Experts of a small language model: 8 layers, a shared expert of 256 neurons.
Below are experts of layer 5 (counted from 0) of a mixture-of-experts language model. Rows are named router (the router's row for the expert), up (a neuron's input weights, with its number), down (a neuron's output weights, with its number) and show model dimensions 0-191. Each number is 128 + 24 x the weight over its row's rms, rounded and kept within 0 to 255.
After each expert's rows: a language model's description of what the expert responds to; "mostly gets" lists some tokens that are sent to it at least half of the time. This comes from a sample of Wikipedia text that the model never trained on.

# expert 7
router [125 155 154 119 135 109 119 102 143 114 120 148 106 138 121 150 126  65 130 100  97 114 111 125 125 114 127 124 141 133 164 117 144 152  79 143 130 132 123 139 145 139  97 160 108 110 155 180 155 132 174 150 158 102 138 162 131 133 162 106 155 124  94 123  96 100 156 115 131 152 156 119 139 145 111 165 156  83 186 156 116 163 133 134 106 144 131 133 156 153 143 166 179 124 125 177 138 114 129  95 114  86 106 145 114 154 139 124 117 121 129 111 125 132 103 141 150 118 107 103 144 144 103 132 139 110 128 125 177 116  73 124 123 121  97 151 164 136 180  88 115 137 114 157 125 119  75 138 118 173 118 142 134 117 138 136 119 108 130 152  74 110 109 111 101  96 109 109 137 177 114 103 130 109 132 147  95 115 118 151 125 157 162 167  94 102 144 139  79  96 112  84]
up0 [141 146  81 130 146 101 141  98 101 142 162 141 115 109 124 126 150 142 150 126 149 112 162 178 137 137 137 127 123 116 135 124 128 136 100  77 164 185 122 130 170 100 132 141 128  94 112 154 146 127 128 147 116  74 130 119 110 137 106 131  91 156 140 139 156 107 135 119 142 189 146  97 107 126  84 134  79 135 133  99 141 110 149 119  83 138 132 109 124 110 117 160 164 140 119 108 118 144 180 119 126 156  95 130 121 129 103 138 124 142 134  96 151 143 124 106 170  88 152 104 140 130 142 130 119 187 188 120 108 139 107 134 124 119  86 107 124 149 151 146 141 129 143 133 138  74 145 108 136 131 133 116 129 131 108 139 180 100 133  95 159  95 147 127 169 108 140  96 106 108 104 115  86 118  87 110 119  87  84 117  83 104 121 155  90 102 112 126 126 105  86 122]
down0 [ 91 153 117 100 108 153 152 116 130 116 171 113 130 116 135 160 118 123 137 146 122 141 140 127 122 140 152 137 109 100 183 110 158 119 136  89 178 175 138  61 156  81 139 138 113 142 115 139 142 139 128 176 136 131 168 174 141 161 151 127 134 126 147 133 125 142 109 146 164 122 134 126 124 129 146 109 115 133 129 131 130 113 100 142 181 111 143  75 145 111 148 116 129 144 111 107 140  84 150  95  99 157 152 116 174 108 120 150 121  91 112 159 131 131 123 162 131  90 125  86 106 138 188 139 157 145 141 163 126 145 191 145 151  98 105 141 100 108 103 154 148 174 104  80 103 120 125  98 141 168 130 131 152 132 166 135 116 140  90 117 108 133 127  95  99 117 155 151 145 138 134 101 118  81 146 109 129 141 128 103 140 177 161 117 124 141 141 117 144 107 161 130]
It responds to: Commas, colons and semicolons after names, places and dates, plus month names, as in Minneapolis, Minnesota; March 13, 2017; Armor: Deck.
mostly gets: "),", ",", " November", " January", " May", " September"

# expert 1
router [127 106 139 119 144 107 136  98 144  99 139 129  96 139  87 120  98 141 162 138 115 114 152  90 138  89 155  97 150 148 154 155 117 146 113 147 169 111 141 116 125 138  79 139 100 129 137 168 165 152 130 162 145 148 120 115 133 142 114 148 112 111 113 153  75 124 139 113  86 130 126 110 168 132 102 175 151 123 124 141 111 155 129  91 116 119 138 145 161 153 108 176 123 114 113 134 153 123 131 143  55 132  83 150  98 160 128 121 116 119 140 121 135 128 110 176 129  70 137  86 139 101 143 119 101 126 178 100 158 146  91 122 124 159 127 153 156 127 115  94 119  73 144 127 140  93  72 114  96 146 159 134 154 104 169 145 135 113 141 136 108 118 145 120 144 135 136 130 150 135 117 138 122 139 130 129 117 136 132 163 158 172 142 116 132 100 177 175 141 111 124  66]
up0 [132 115 112  87 120 131 148 117 149 107 138 115 167 113 123 103 137  98 149 145 104  96 147 176 132 150 144 121 164  97 143 127 128 143 134 116 166 118  94 158 149 112 127 140 172 107 107  92 118 171 152 166 198 159 153 116 101 174 163 135 113 130 153  98 147  85 153 150 128 148 131 128 144 162 162 110 152 121 145  79 181 117 130 127 132 166  93 133  94 144 144 144 119 121 164 129 128 118 140 149 161 130 161 101 174 112 102 141 148 175  99 153 147 118 126 176 141 108 118 176 121  99 158 148 132 116 102 141 130 128 155  88 127 112 159 149 104 114 141 119 173 145 127 101 108 123 111 140  75  82 152 128 129 144 142 104 131 114 157 141 130 138 111 187 133 110 113 123 117 104 147 151 130 119 136 131 147 117 142 148 156 139 144 150  93 137 125 156 107 170 106 149]
down0 [ 81 139 157 133 126 145 131  65 184 110 137 127 122 138  79 175 141 139 129 134 174 141 108 130 149 113 120  97 134 120 137 154 125 124 125 128 118 167 155 101 108 121 112 131 184 147 135 129 101 135 133 118  97 151 143 123 131  95 186 148 142 147 101  91 117 155 165 153 122 111 152 111 128 126 129 148 132 137 104 148 125 136 101 131 140 118 139 135 102 158 122 156 145 167 139 130 142 111 135 109  84 157  83 148 100  62 132 108 158 117 153 117 107 170 114 108 161 101 150 139 118 106 100 107 162 146 165  90 140 142  68 121 121 133 139 103 141 100 127 146 134 101 110 171 116 164 132  85 172  69 128 129 116 151 118 109  86 121 143  93 123 137 134 112 145 143 128  77 130 123 156 125 131 108 132 104 136 118 124 124  81 104 155 153 142 122 126 121  99 112 121  76]
It responds to: Tokens opening a new line or block: line breaks, heading markers like ==, opening quotes and first words after headings such as The, In, Species.
mostly gets: " \"", "The", "|", "[", "=", "In"

# expert 26
router [128 120 141 111 146 113 128 117 131  91 112 148 119 129 153 133 121 109 174 129 109 124 103 116 127  89 173 118 127 126 122 130 124 156 100 148 131 131 126 117 144 155  94 140  93  89 106 164 150 148  94 157 152 111 110 161 141 126 148 168 142  98 102 110 124  98 147 106 125 151 140 118 133 137 107 153 139 116 162 192 134 153 130 115 104 133 106 124 130 160 162 131 149 118  86 148 141 118 141 102  84  57  88 152 128 166 144  81  98 116 155  77 125 199  99 139 145  98 100 128 112 137  93 138 200 105 147 137 135 112 106 123 100 155 131 135 146 117 140 122 114 142 149 137 128  90 146 146 115 133 163 135 155 102 139  94 117 114 155 141 139 114 109  82 135  99 115  84 147 152 127 146 121 128 144 144 124 123 107 170 122 155 157 132 137 134  69 149 117  96 179 134]
up0 [ 91 165 101 134 108 153 132  96 122  95 129  89 144 134  75 131 132  93 129 102 105 131 110 139 125 120  87 128 108 125 154 149 119 138 133 103 110 114  96  70 144 128 177  85 151 113  78 162  98 133 135 145 123 138  87 164 141 112  60 107 109 157 104  76 142 118 112 131 154 169  94 131 144 113 109 106 123 141 103 135  91  96 137 139 129 107 101 128 144 131 173 140 130 125 137 119 151 134 125 127 170 136 173 121 147 126 150 130 167 131 106  93  80 123 123  79 139 117 139 151 155  95 146 150 145 135 131 141  86 100  85 132 145 102  96 113 105 137 112 132 164 132 138 100 154 128 148 155 173 136 117 162 123 116 171 130 117 111 132  97 102 128 135 116 134  93 148 134 129 119 120  88 153 137 184 148  96 145 126 138 118 119 128 148 106 146 113 165 106 117 165 158]
down0 [104 135 153 122 158 157 152 123 152 137 123 113  79 149 126 135 166 142 141 143 163 123 137  62 114 183 114  85 117 130 112  84 112 110 115 135 149 116 153 150 146 118  91 119 123 126 155  68 139 136 143 139 135 124 175 118 154 114 145 151 119  86 111 128 119 132 113 137  81 116 135 152 117 128 124 128 138 129 140 106 150 119 111  88  83 120 141 151 136 123  59 126 119 146 123 162 135 133 125 149 109 148  56 148 152 133 151  99 161 149 132 171 175  93 141 167  74 149 158 148 131 105 132 126 141 142  98 120 145 124 143 130  88 136 150 134 121 138 119 151 138  96 162 111 152 189 129 144 136 155 148 109 101 111  91 150 107 114 144 140 131 124 103 136 179 117 160 139 124 116 113  87 125 124 151 118 176 162 153 112 130 116 154  80 121 124 115 143 111 149 123 119]
It responds to: Prepositions and linking words following a noun or verb, mainly of, in, to, for, on, at, plus that and since.
mostly gets: " as", " for", " to", " at", " from", " in"

# expert 25
router [143 115 128 120 154 111 127 103 102  93 138 167 112 143 149 154 102  65 142 115 108 140  60  86 148 128 128 126 132 133 132 112  90 144 106 146 152 130 113 122 183 129  88 153 119 100 134 122 117 144  88 149 134 123 128  87 143  75 126 198 132 124 118 153 100 110 125 115 131 122 141 136 164 122  95 179 133  73 137 131 107 154  79 106 138 117 121 131 149 107 128 115 127 119 121 166 120 138 114 116  97 122 120 122  79 152 122 134 121 104 159 109 119  89 145 143 129 100  90 106 120 152 141 161 119  92 182 115 147 123  92 128 127 143 121 133 151 110 150 110  93 161 109 110  96 141 114 132 125 167 126 151 114 121 181 136 109 111 133 109 139 105 145 123 146 106 115 108 160 117 108 112 125 127 127 143  93 124 121 167 137 178 189 134 159 110 154 148  82 113 106 104]
up0 [124 112 138 118 127  79 140 135 141  76 132 127 127 125 137 156 133 114 150 127 128 117 139 122 143  99 119 125 134 138 117 129 145  77 140 168  96 145 139 148 107 104 116  98 128 160 100 111 107  89 167 133 139 144 118 130 106 126  86 132 131 137 158 102 116 124 132 136 106 128 114 128 124 130 104 150 135 107 121 145 186 113  66 135 144 148 118  91 104 140 105  96 113 138  55 133 174 146  99 160 104  97 104 144  86  93 151 145 167 127 180 111 149 178 103 132 148 130 153 141  87  97 118 102 178  81 165 124 113 108 164 149 101 137  84 138 138  92 133 144 107 102 176 158 124 145 130 162 117 138 139 108 164 151 138 158 161 144 144 158 133 124 119 119 152 108 139 135 130 117 137 114  96 174 123 126 137 153 146 113  75 103 148 110 133 162 129 168 106 128 125 154]
down0 [144 109 158 142 120 126 120  94 151 120 121 149 118 117 113 133 152 132 144 123 145 110 129  91 112 142 168  90 123 126 129 111 166 117 113  77 136 188 150 148 116 203  95 125 119 134 121  98 121 122 146 137 136 165 128 138 120 129 137  75 150 113 105 132 134 111 144 143 141 139 129 110 125 134 140 109 139 144 111 106 108 126 147  52 133 111 165 103 167 120 127 140 158 199 128  98  79 140 169 136 105 158 103 140 128 162 148 112 115 109  97 133  92 154 109 117 123  97 141 136 103 137 130 107 119 160 106 138 145 139 165  95 136 151 175  87 119 148 112 129 132 139 163 134 120 138  80 108 157 116 106 133 110 106 127  77 131 157 134 103 147 131 120 134 158 131 154 131  73 131 142 130 155 122 142 153  89 151 148 102 136  94 124 118 193 120 119 139 148  94  83  94]
It responds to: Cell separators | in tables, line breaks ending list items or table rows, and closing heading markers ===.
mostly gets: " ==", "---|---|---|---|", "|---|---|", " =", "====", "\n"

# expert 10
router [139 102 157 119 132 100 129  94 134  98 138 170  90 142 122 131 142 107 168  95 110  81 165  75 176 137 103 114 161 134 175 122 111 138  85 129 166 140 133 133 137 141  93 146 119 100 161 169 134 111 145 136 117 132 114  86 124 103 134 134 121 117 107  99  67  96 133 120 102 154 128 125 166 157  99 164 154 106 131 161 109 128 112 113 108  94 135 142 138 175 133 168 143 127 120 133 117 129 134 114  94 158 109 148 123 163 134 147 110 107 130  98 121 172 123 159 131  95  97 108 120 141 137  93 164 129 134 110 147 135  92 116  78 138 107 139 139 139 147 132 121 144 167 141 135 108  47 128 123 145 134 143  91 100 154 119 101 102 128 137 108 149 117 146  99 110 125 108 159 143 119 102 120 118 130 122 122  97 103 170 137 155 172 156  86 114 121 138 117  99  85 120]
up0 [108  98 152 147  55 148 123 112 148 144 124 124  99 121 125 123 184 152 134 134 140  81 146 143 131 117 122  95  71 102 151  97 152 117 129 139 184 158 178 149 156 140 130 114 169  95 157 148 139 172 111 136 140 141 145 111 119  98 112 146 148 112 154 158 138 124  96 134 141 151 140 132 141  94 150 129 138 141 155 155 129 110 118 126 150 111 120 167 135 129 100 103 113 174 153 132 155 112 137 107  63  90  87 102 104 130 127  81 129 105 129 144 152  90 101 140 149 132 113 119 108 160 145 172 121  88 126 124 145  80 123 198 125 157 118 137 102 130 107 140 132  91 115 174 114 121 121 123 155 150 146 135 101 110 139 149 129 128 148 113 174 154 124 120 141 147 133 135 137 161 115 146 130 149 116 116 128 143 156 114 140 113 146 119 178 146 170 140 129  95 102 109]
down0 [122 139 105 140 140 124 134 129 122 109 125 132 146  99 108  86 160 140 125 121 132 133 145 165 123 102 139 183 147 144 143 158 120 105  99  95 143 142 112 125 115 105 129 177 132 158 134 121 118 115 143  90 123 155 142 140 148 145 153 147 165 120 106 143 167 117 171 109 159 184 147 177 111 138 106 122 126 142 142 119 161  89 124 119 140 135 150 166 145  79 139 121 110 128 112 123 129 133 150 110 126 142 206 122 154  88 159 102 153 124 120 126 113 121  74 142  88 133 117  90 121 133 146 168 154  97 130 117 141 123 111 139 172 123  76 153 150 129 156 165  99 133 134 184  97 119  95 138 130  74 130 116 117 145 141 154 129  93 125 136 108 104  66 128  93  91 134 107 127 135 137 145 170 133 162 153 136 130 155 138 114 154 133 133 155  70 137 165 121 121 158 138]
It responds to: Sentence-ending periods, list-item hyphens at line starts, and in-word separators like the slash in 2024/25, U.S., low-floor.
mostly gets: ").", "/", "-", ".", "_", "—"

# expert 21
router [154 112 168  93 123 100 110 104 130  87 110 104 107 132 145 129 122  78 108  94  97 153  75 124 114 132 130 114 148 147  99 129 104 182 138 109 105 144 121 129 130 106  90 130 141 107 139 131 120 144 109 151 126 134  93 134 166  78 109 176 119 104 106 110 107  84 113 116 110 161 132  98 110 181 120 178 146  91 156 100 132 108  83 131 108 140 148 132 145 115 164 147 175  83 142 161 146 115 134 108 112 137 118 123  68 113 135 186 130 114 130 108 123 171 115 170 157 113 126  99 118 137 139 132  91  99 115 124 114 109 100 135 106 120 134 143 172 105 145 122 132 140 130 114 149 138 107 160  96 114 144 154 128 108 127 118  94 127 184 121 156 120 127 154 151 128 105  91 117 168 144 135 140 106  87 151 128 157 149 123 128 149 175 119 140 112  81 126 130 112 122 111]
up0 [117 130 175  95 148 125  85 132 101 129 115 103 142 135 118 113 150 171 110 148 133 123 146 132 123 140 105 132 154 153 175 177 148 155 125  99 127 104  84  88 117 112  96 141 124 159 107  88 138 157 104  89 115  98 144  84 171 177 130 155 139  87  99 119 151  86 129 120 126  99 137 128 136 128 151 175 126 109 129 149 123 137 150 111 105 129 118 118 121 144  97 151 151 138 181 149 125  77 130 147 154 153 163 129 147 129 151  88 117 107  97 120 109 152  96  83 138 138 115 107  97 147 134 134 131 124 134 114 119  61 104 120 142 132 134 138 138 152 105 100 142 131 102 131 171 111 128 154 147 112 125 145 131 149 119 117 116 126 148 145  79 113 106 124 112 174 143 128 137 124  99 123 134 157 121  88 104 124  95 166 150  99  95 195 110 140 119  97  84 144 132 160]
down0 [ 97 130 140  84 140 121 117 138 109 114 137 145 152 121  87 145 120 157 168 103 139 101 114 146 101  75 146 102  99 139 134 119  94 111 165 112  50 110 132 139 169 120 150 143 119  99 158  93 137 108  77 114 152 128 120 121  86 128 117 118 154 117 136 114 162  67 167 107 161 126 117 101 132 172 118  80 126  60 103 127 103 105 141 141 177 126 157 140 144  94 123 169 124 121  78 137 133  90 136 160 115 140 134 154 141 111 151 156 140 154 127 136 118 126 139 142 132 101 110 138  92 101 131 131 156 135 110 111 125  63 131 116  91 115 131  93 141 117 162 120 143 148 117 133 120 129 129 167 115 141  87 141 119 128 136 138 169 146 121 137 135 129 106 108 129 147  91 123 114 150  78 149  95 141 126 111 171 130 115 125 111 150 133 103 120 141 104 145 126 152  90  96]
It responds to: The letter s, or z, inside words and names, including doubled or medial s, as in Sassuolo, Carlsson, message, basis, Venezuelan.
mostly gets: "z", " Z", " As", "š", "iz", "os"

# expert 19
router [173 125 149 149 128 105 140  90 159  95 121 164  98 145 121 141 135  94 153  95  95 130 156  99 126 145 130 108 116 171 151 133 112 169 116 123 129 123 132 150 129 190 107 142  87 119 139 147 133 140 126 112 124 121 140 129 130 111 145 137 127 147  59 118  86  60 122  60 114 134 107 105 140 143 123 180 168 127 111 160 128 151 121 146 134 137 141 122 166 134 131 136 173 115 131 142 135 134 131 114  76 105 115 148  88 131 135 134 122 119 154  76 152 133 100 127 121 130 126  89 109 123  79 134 161 102 145 116 126  82  84  88 105 159 137 131 154 113 107  91 130 130 114 133 124 138 116 149  96 135 117 152 157  72 169 147 138 110 123 176 109 129 125 125 125 112  81 147 115 172 112 134 136 113 119 136 111 109  69 139 101 138 134 143 140 102 142 136 138 116  97 109]
up0 [102 119 137 128 103 116 131 160 159 133 114  75 125 128 131 137 138  74 147  96 129 117 116  95 160 142  97 116 110  85 125 132 133 148 139 151 127 101 109 147 149 120 114 143 125 154  91 205 158  94 130 137 155 182 117 143 148 115 123 150 144 149  77  98 101 128 155  78 118 125 136 107 166 152 117 171 140 158 140 143  83 146 100 110 115 114 147 120 119 126 116 159 165 113 154 101 121 122 107 138 120 128 144 137 127 160 146 117 103 161 131  87  94 133 120 137 131 138 155 137 137  98 127  82  87 107 146 123 130 128 108  63  96  81 134 135 150 152  89  80 139 145 102 113 125 161 127 125 130 120 126 161 121 127 173 137 149 148  98 139 118 123 161 135 174 127 149 204 137  99 104 163 123 122 141 110 153 131 127 108 111 127 164 127 112 153 125 145 146 112 133 103]
down0 [ 98 103 156 134 115 111 167  97 124 108 138 135 100 178 106 158  88 171 180 159 161  90 165  93 103 168 119 163 130 118 105 150 141 112  99 109 133 111 164 133 130 141 111 123 116 158 114 109 157 120 162 129 146 137 125 145 151 155 113 102 148 132  71  99 120 143 133 111 132 163 113 171 151 125 187 135 189 136 129 108 125 122 116 163 157 158 118 148 126 125 169 140 110 113 129 168 138 140 115 117 162 121 166 144 125 170 142 157 134 136 129 149 130 136  91 148 147 199 125 111 161 159 123 154 138 148 154 150 119 166  88 168 117 107 154 106 123 103 116 149 124 130 135  99  99 145  89  76 161 146 130 156 103 107 132 133 151 120 134 112 151 128 113 130 140 131 131 117 119 127 135 111 117  83 142 112  98 114 132 150 123 118 138 179 143 168 150 144 110 130 111 112]
It responds to: Digits, units and signs inside numbers in tables and coordinates, such as 287.3, 56″E, km, °, score dashes like 0–7.
mostly gets: " km", "′", "000", "0", "–3", "–2"

# expert 28
router [164 101 153  82 146 133 100 125 140  88 132  95  98 144 135 123 109 107 119  67 102 146 128 130 143 138  99 119 131 139 128 111 101 145 140 124 125 130 125 135 134 166 107 158 128  61 124 132 143 166 105 129 113  99 102 146 144  94 117 177 152  80 125 128 152 119 143  91  89 181 121 123 136 141 147 178 145 100 134 114 127 139  69 101 107 110 159 129 157 119 139 159 197 128 113 151 142 109 139 122 108 127 120 127  94 169 155 144 111 119 127  99 154 144  99 168 131 109 134 127 123 163 110 131 112 106 101 129 116 122 116 127 136 137  91 137 170 100 134 127 137 101 130 133 128 155 135 145 140 134 174 132 158 116 189 150 121 149 156 157 133 100 115 137 147 105  92 111 133 193 138 154 148 102  97 142  57 149 139 121 121 150 145 114 148 125  97 118 146 101 131 133]
up0 [126 127 123  94 150 124 121 185 128 135 146 144 129 202 150 124 151 118 124 139 166 135 138  99 137  92 175 121 142 170 146 120 127 116 146 124 192  93 118 125 152 159 140 106  88  96 150 134 123 121 134 126 153 121 154  91 110 131 142 149 122 121 150  87 132 106  83 143 105 125 122 117 119 118 138 131  85 132 146 108 135 124 133 100 148  80 117  96 162 103 123 113 123 133 130 134 130  96 125 122 158 129  86 127 102 201 139 143 125 126 147 138 104 109  75 154 118 151 123 129 147 134 179 126 136 151 107  76 100 151 146 124 111 130 136  98 137 135 144 111 130  95 142 130 103  75 112 151  90 146 151 123 138 131 113 149 122 117 172 165 143 138 125 169 199  71 133 126 141 128 135 126 120 151 126  80 116 112 142 113 152 138 138 124 150 126 161  98 167 109 164 154]
down0 [135 146 123 147 143  89  97 188 125 118 141 169 151 125 100 159 114  96 122 125 153 128 149 146 146 133 159 143 130 106 173 108 146 138 127 124 105 100 111 123  79 124 136 141 168 138 155 148 148 125 143 152 130 143 164  98  99 145 142 113 113 127 162 137 140  98 159 136 173  64 132 133 157 157 103 157 103 148 134 145 159 102  68 130 150 205 126  96 140 108  90 125  93 112 149 126 156 135 111 127 170 147 123 116 128 134 118 169 145 127 123 116 147 111 119 101 134 123 119 149  84 150  93 107 140 164 139 130 121 112 107 133 113  86 149  92 158 138 116 133  97  98 154 144 140 136 124 125 139 101 116 127 147 116 152  94 116 107 134  82 142 137  66 134 106 123 128 143 138 100 135 141 182 153 124 118 114 151 138 114 127 101 136 157 140 147 100 188 147 109 178 131]
It responds to: The plural suffix s and plural nouns or endings like ations, ities, years, people, as in issues, sources, ribs.
mostly gets: "ities", " years", "ations", " people", " services", "s"

# expert 22
router [153 112 136  90 146 106 123 102 134  99 111 158 101 142 131 107 133 166 167 124 103 109  94 124 132 103 153 119 132 145 131 131 134 156 123 147 151 152 130 126 145 138 110 144  87  83 108 105 166 139 142 156 144 104  96 179 148 126 147 151 138  97 120 133 118 111 149  90 106 134 112 123 153 135  65 131 130 121 112 126 157 198 121 102 108  88 137 141 127 126 157 141 142 146  78 169 154 116 141  87 107 100 106 163  98 153 134  90  93 123 154 115 128  91 105 174 137 107 108 115 131 139 101 120 186  95 161 118 135 122 105 120 152 133 123 147 140 125 107 124 115 113 148 117 169  89 159 163 136 125 167 130 134 104 149 132 105 133 169 133 126 122 110 104 135  52 121  92 166 149  93 159 113 105 138 157 133 124 101 104 126 158 138 132 173 129 125 145 103  97 142 105]
up0 [149 150 168  90 129 128 153  99 115 119 145 107 127 173 130 132 132 147  93 125 168 127 109 134 128 151 138 127 119 110 124 151 145  87  91  99 132 147  88 176 134 105 105 124 108 111  99 131 170 168 134 121 150  94 128 160  93  99 128 105 115 112 168 100 135 146 133 165 163 149 121  99 114 123 122 116  71 128 186 117 136 147 138 155 128 128 131 136 163 122 123 125 174 153 129 130 126 133 154 138 123 122 139 153 164 140 147 161 128 116 114 167 141 136 105 105 170 131 138  77 126 122 172 138 124 178 115 125 148 131 139 173 170 109 142 113 103 158 114 118 100 119 115 152 140 139 143 163 141 153 165 119 149 187 120 142 108 129 136 136  87  95 113 122 104 120 166 102  59 165 139 118 105  96 108  81 127 142  66 158 147 136 125 129 107 128 136 143 138 155 126 147]
down0 [153 131 120 128  71 120 155  96 127  96 129 111 144 156 111 122 109 134 165 116 143 129 133 115 130 166 190 167 163 104 163 125 115 101 139 123 161 165  99 163 152 154  86 160 135 114 129 111 158 133 112 155 123 148 113 111  84 127 153 148  93 124 197  89 188 121 103 140 135 133 174 153 104 109 116 147  87 111 102 135 151 143 142 150 121  95 106 149 108 102 143  98 132 145  98 147 133 124 164 144 188 127 133  81 139 129 128 122 134 152 150 172 133 124 123 157 114 135  83 127 153 141 146 153 168 164 153 141 162 101 124 148 117 127 107 135 105 113 124 121 133 159 133 138 158 166 126 171 135 135 153 134  93 138 130 116  73 113 130 126 130 117  96 141  81  97 145 130 100 149 141 128 163 102 131  94 102 110 124 145 156 126 137 112 148 114 138 129 138 105  97 138]
It responds to: The, a, his, their, its, this after prepositions like of, in, to, as in of the era, of the album.
mostly gets: " the", " The", " his", "The", " their", " its"

# expert 17
router [113 112 148 130 141 154 109 107  99 117 129 151  79 146 147 128 129 138 116 106 136 137  98 117 111 117 131  95 141 155  90 114 123 130 110 127 134 161 117 104 161 177 103 166 107 113 137 124 134 136  90 116 135 155 109 122 133 129 161 161  87 123  95 161 119 120 129 125 143 131 109 118 171 164 102 180 191 129 133 176 138 135 129 119  67 123 132 116 149 135 150 161 160 120 108 132 128  97 156  69 118  95 109 179  75 169 124 145 121  83 163  96 151 124 128 140 110 120 164 104 140 125 160 117 144 119 149 106 104 109 106 112 132 140 106 123 144 117 106 102 158 137 119 110  86 134 111 143 120 159  93 141 130 118 188 144 128 101 120  82 132 102 143 101 176 150 119 117 115 121 128 165 111 114 111 134  96 132  70 129 160 149 146 109 124  91 137 133 129  80 127 110]
up0 [180 102 114 124 156 135  57 129 133 112 112 110  72 119 118 142 127 134  62 124  98 124 131 159 124 109  96  98 122 154 122 112 111 112 121 112  98 120 140 148  92 126 109 176 112  98 119 119 148 144 116 155 137 137 145  90 155 124 127 138 124 101 104  93 119 137 131 119 152 120 111 129 120 145 116 126 124 130  94 148 133 153 162  99 126 149 101 146  91 126 111 117 145 179 126 103 129 110 129 154 128 140 121  95 145 141 144 101 156 154 119  39 165  93 114 122 148 105 131 113 154 143 155  98 158 143 113 114 148 132 164 134 139 107 148 172 102 140 144 122 134 202 121 129 123 142 117 144 126 114 103 137 103  97 154 175  90 145 148  88 128 111 139 127 114 132 143  74 170 125 141  86 128 173 132 134 141 148 113 107 156  97 163  89 116 141 102 127 144 139 149 109]
down0 [143 147 131 167 113 113 162  91 130 130 113 130 143  74 106 163 112 129 147 132 131 122 132 156 128  99 134 141 139 154 128 132 134 118 110 101 148  90  96 119 116 158 155 136 174 122 140  97  78 105 128 142 140 151  62 112 102 157 166 104 115 123 118 161 146 149 181 129 109 116 154 125 120 154 131 122 151  92 114 111 165 144 111 139 146 122 150  91 101  91  93 114 122  72 105 122 144  97 127 100 148 111 146 110 131 116 126 120 199 130 105 115 123 144 108 116 130 109 109 133 132 129 111 168 133 162 162  87 103 103 150 110 143 136 135 142 158  96 144  98 139  94 118 159 167 107  93 166 110 138 106 147 106 103 112 131 125 148 102 108 148 141 152 131 146 127 108  89 156  74  87 151 156 150  94 178 113 139 108 117 123 113 158 178 152 146 155 117 144 147 113 132]
It responds to: Spaces, bullets, pipes and first capitals of field names in infoboxes and tables, such as Species:, Founded:, Elevation:, Country.
mostly gets: " Country", " ", " Order", " Location", "Species", " Born"

# expert 31
router [163  74 132 124 130 135 135 129 142 122 146  90 118 145 130 123 120 175 178 105  96 115  72  93 133 113 146 106 100 109 152 111 112 160 101 149 142 114 125 111 156 157 121 137 131 107 115 148 133 167 122 121 164 131 115 170 181  95 182 166 140 107 101 111  87 138 161 102 113 150 144 107 112 126 139 118 136 105 148 141 132 203 115 106 123 137 116 137 137 136 146 155 164  86 105 125 151 105 147 131 117 126 110 161  96 153 146 128 121 109 117 122 119 138 106 115 154 101 136  85 145 117 109 112 185  84 122 135 137 101 123 123 120 171 137 148 135 108 115 125 105 117 138 118 127 115 111 152 105 139 134 144 108 141 139 116 159 124 165 127  45 123 104 118 141  89 129 109 167 131 116 146 140 120 116 157 108  92  98 152 120 129 153 119 171 138 119 153 113  83 187 145]
up0 [135 126 188 105 122  92 130 116 108  37 121 139 147 122 159 115 152 143 147 128 126 124  83 152 147 142 127 124 179 145 138 129 123 126 154 124  88 149 154 114 150 129 147 132 127 168 107 139 120  95 104 111  98 119 137 105 108 168 140  92 173 138 166 123 121 118 129 130 148 147 111 165 118 116 108 154 161 129 103 105 100 129 148 103  80 154 148 114 165 120 184 117 147 117 117 167 133 132  99  98 141 118 167 136 152 119 100 142  99 130 149 106 130 119 134 120 136 100 138 144 124 123 105 165 127 147 103 166 162 130 147 119 136 123  99 124 143 177  85 119 136 147 100 118 115 105 170 116 126 105 162  86 155 125 111 106 116 126 180 134 138 133  80 130 158 113 123 135 133 156 162 127  96 125 167 130 142 166 187 135 131 161 155 147 162  85 102 140 138 115 125 136]
down0 [143 131  91 118 144 125 142 122 118  96 148 116 167 119 103 144 137 156  95 127 143 173 113 119  80 116 113 136 117  72 165 160 167 142 134 118 133  77  93 143 190 169 150 117 157 117 168 148 135 153 135 124 130 107 162 127 145 158 129 116 148 167 107 102 121 147 125 182 112  97 151 163 117  91 118 140 146 132 130 104 159 114  90 136 151 158 130 108 130 103 136  87 105 114 104 114 129 124 141 152 129 179 147 149 163 147 127 117 117 104  75 128 141 111 145  99 161 118 133 132 156 139  54 139 107 124 129 129 150 149 122 105 182 141 107 132  89  84 144 135 100 132 110 175 148 128 136 150 146 119 148 141 152  91 115 123 164 120 139 105 133 126  97 151  84 119 103  92 145 136 111 115 132 110 148 145 112 137 151 150 119 180 142 139 146 124 124 151 136 169 117 151]
It responds to: Auxiliaries, conjunctions and adverbs mid-sentence in prose, such as was, is, and, had, also, only, as in was only slowly.
mostly gets: " was", " is", " were", " and", " has", " or"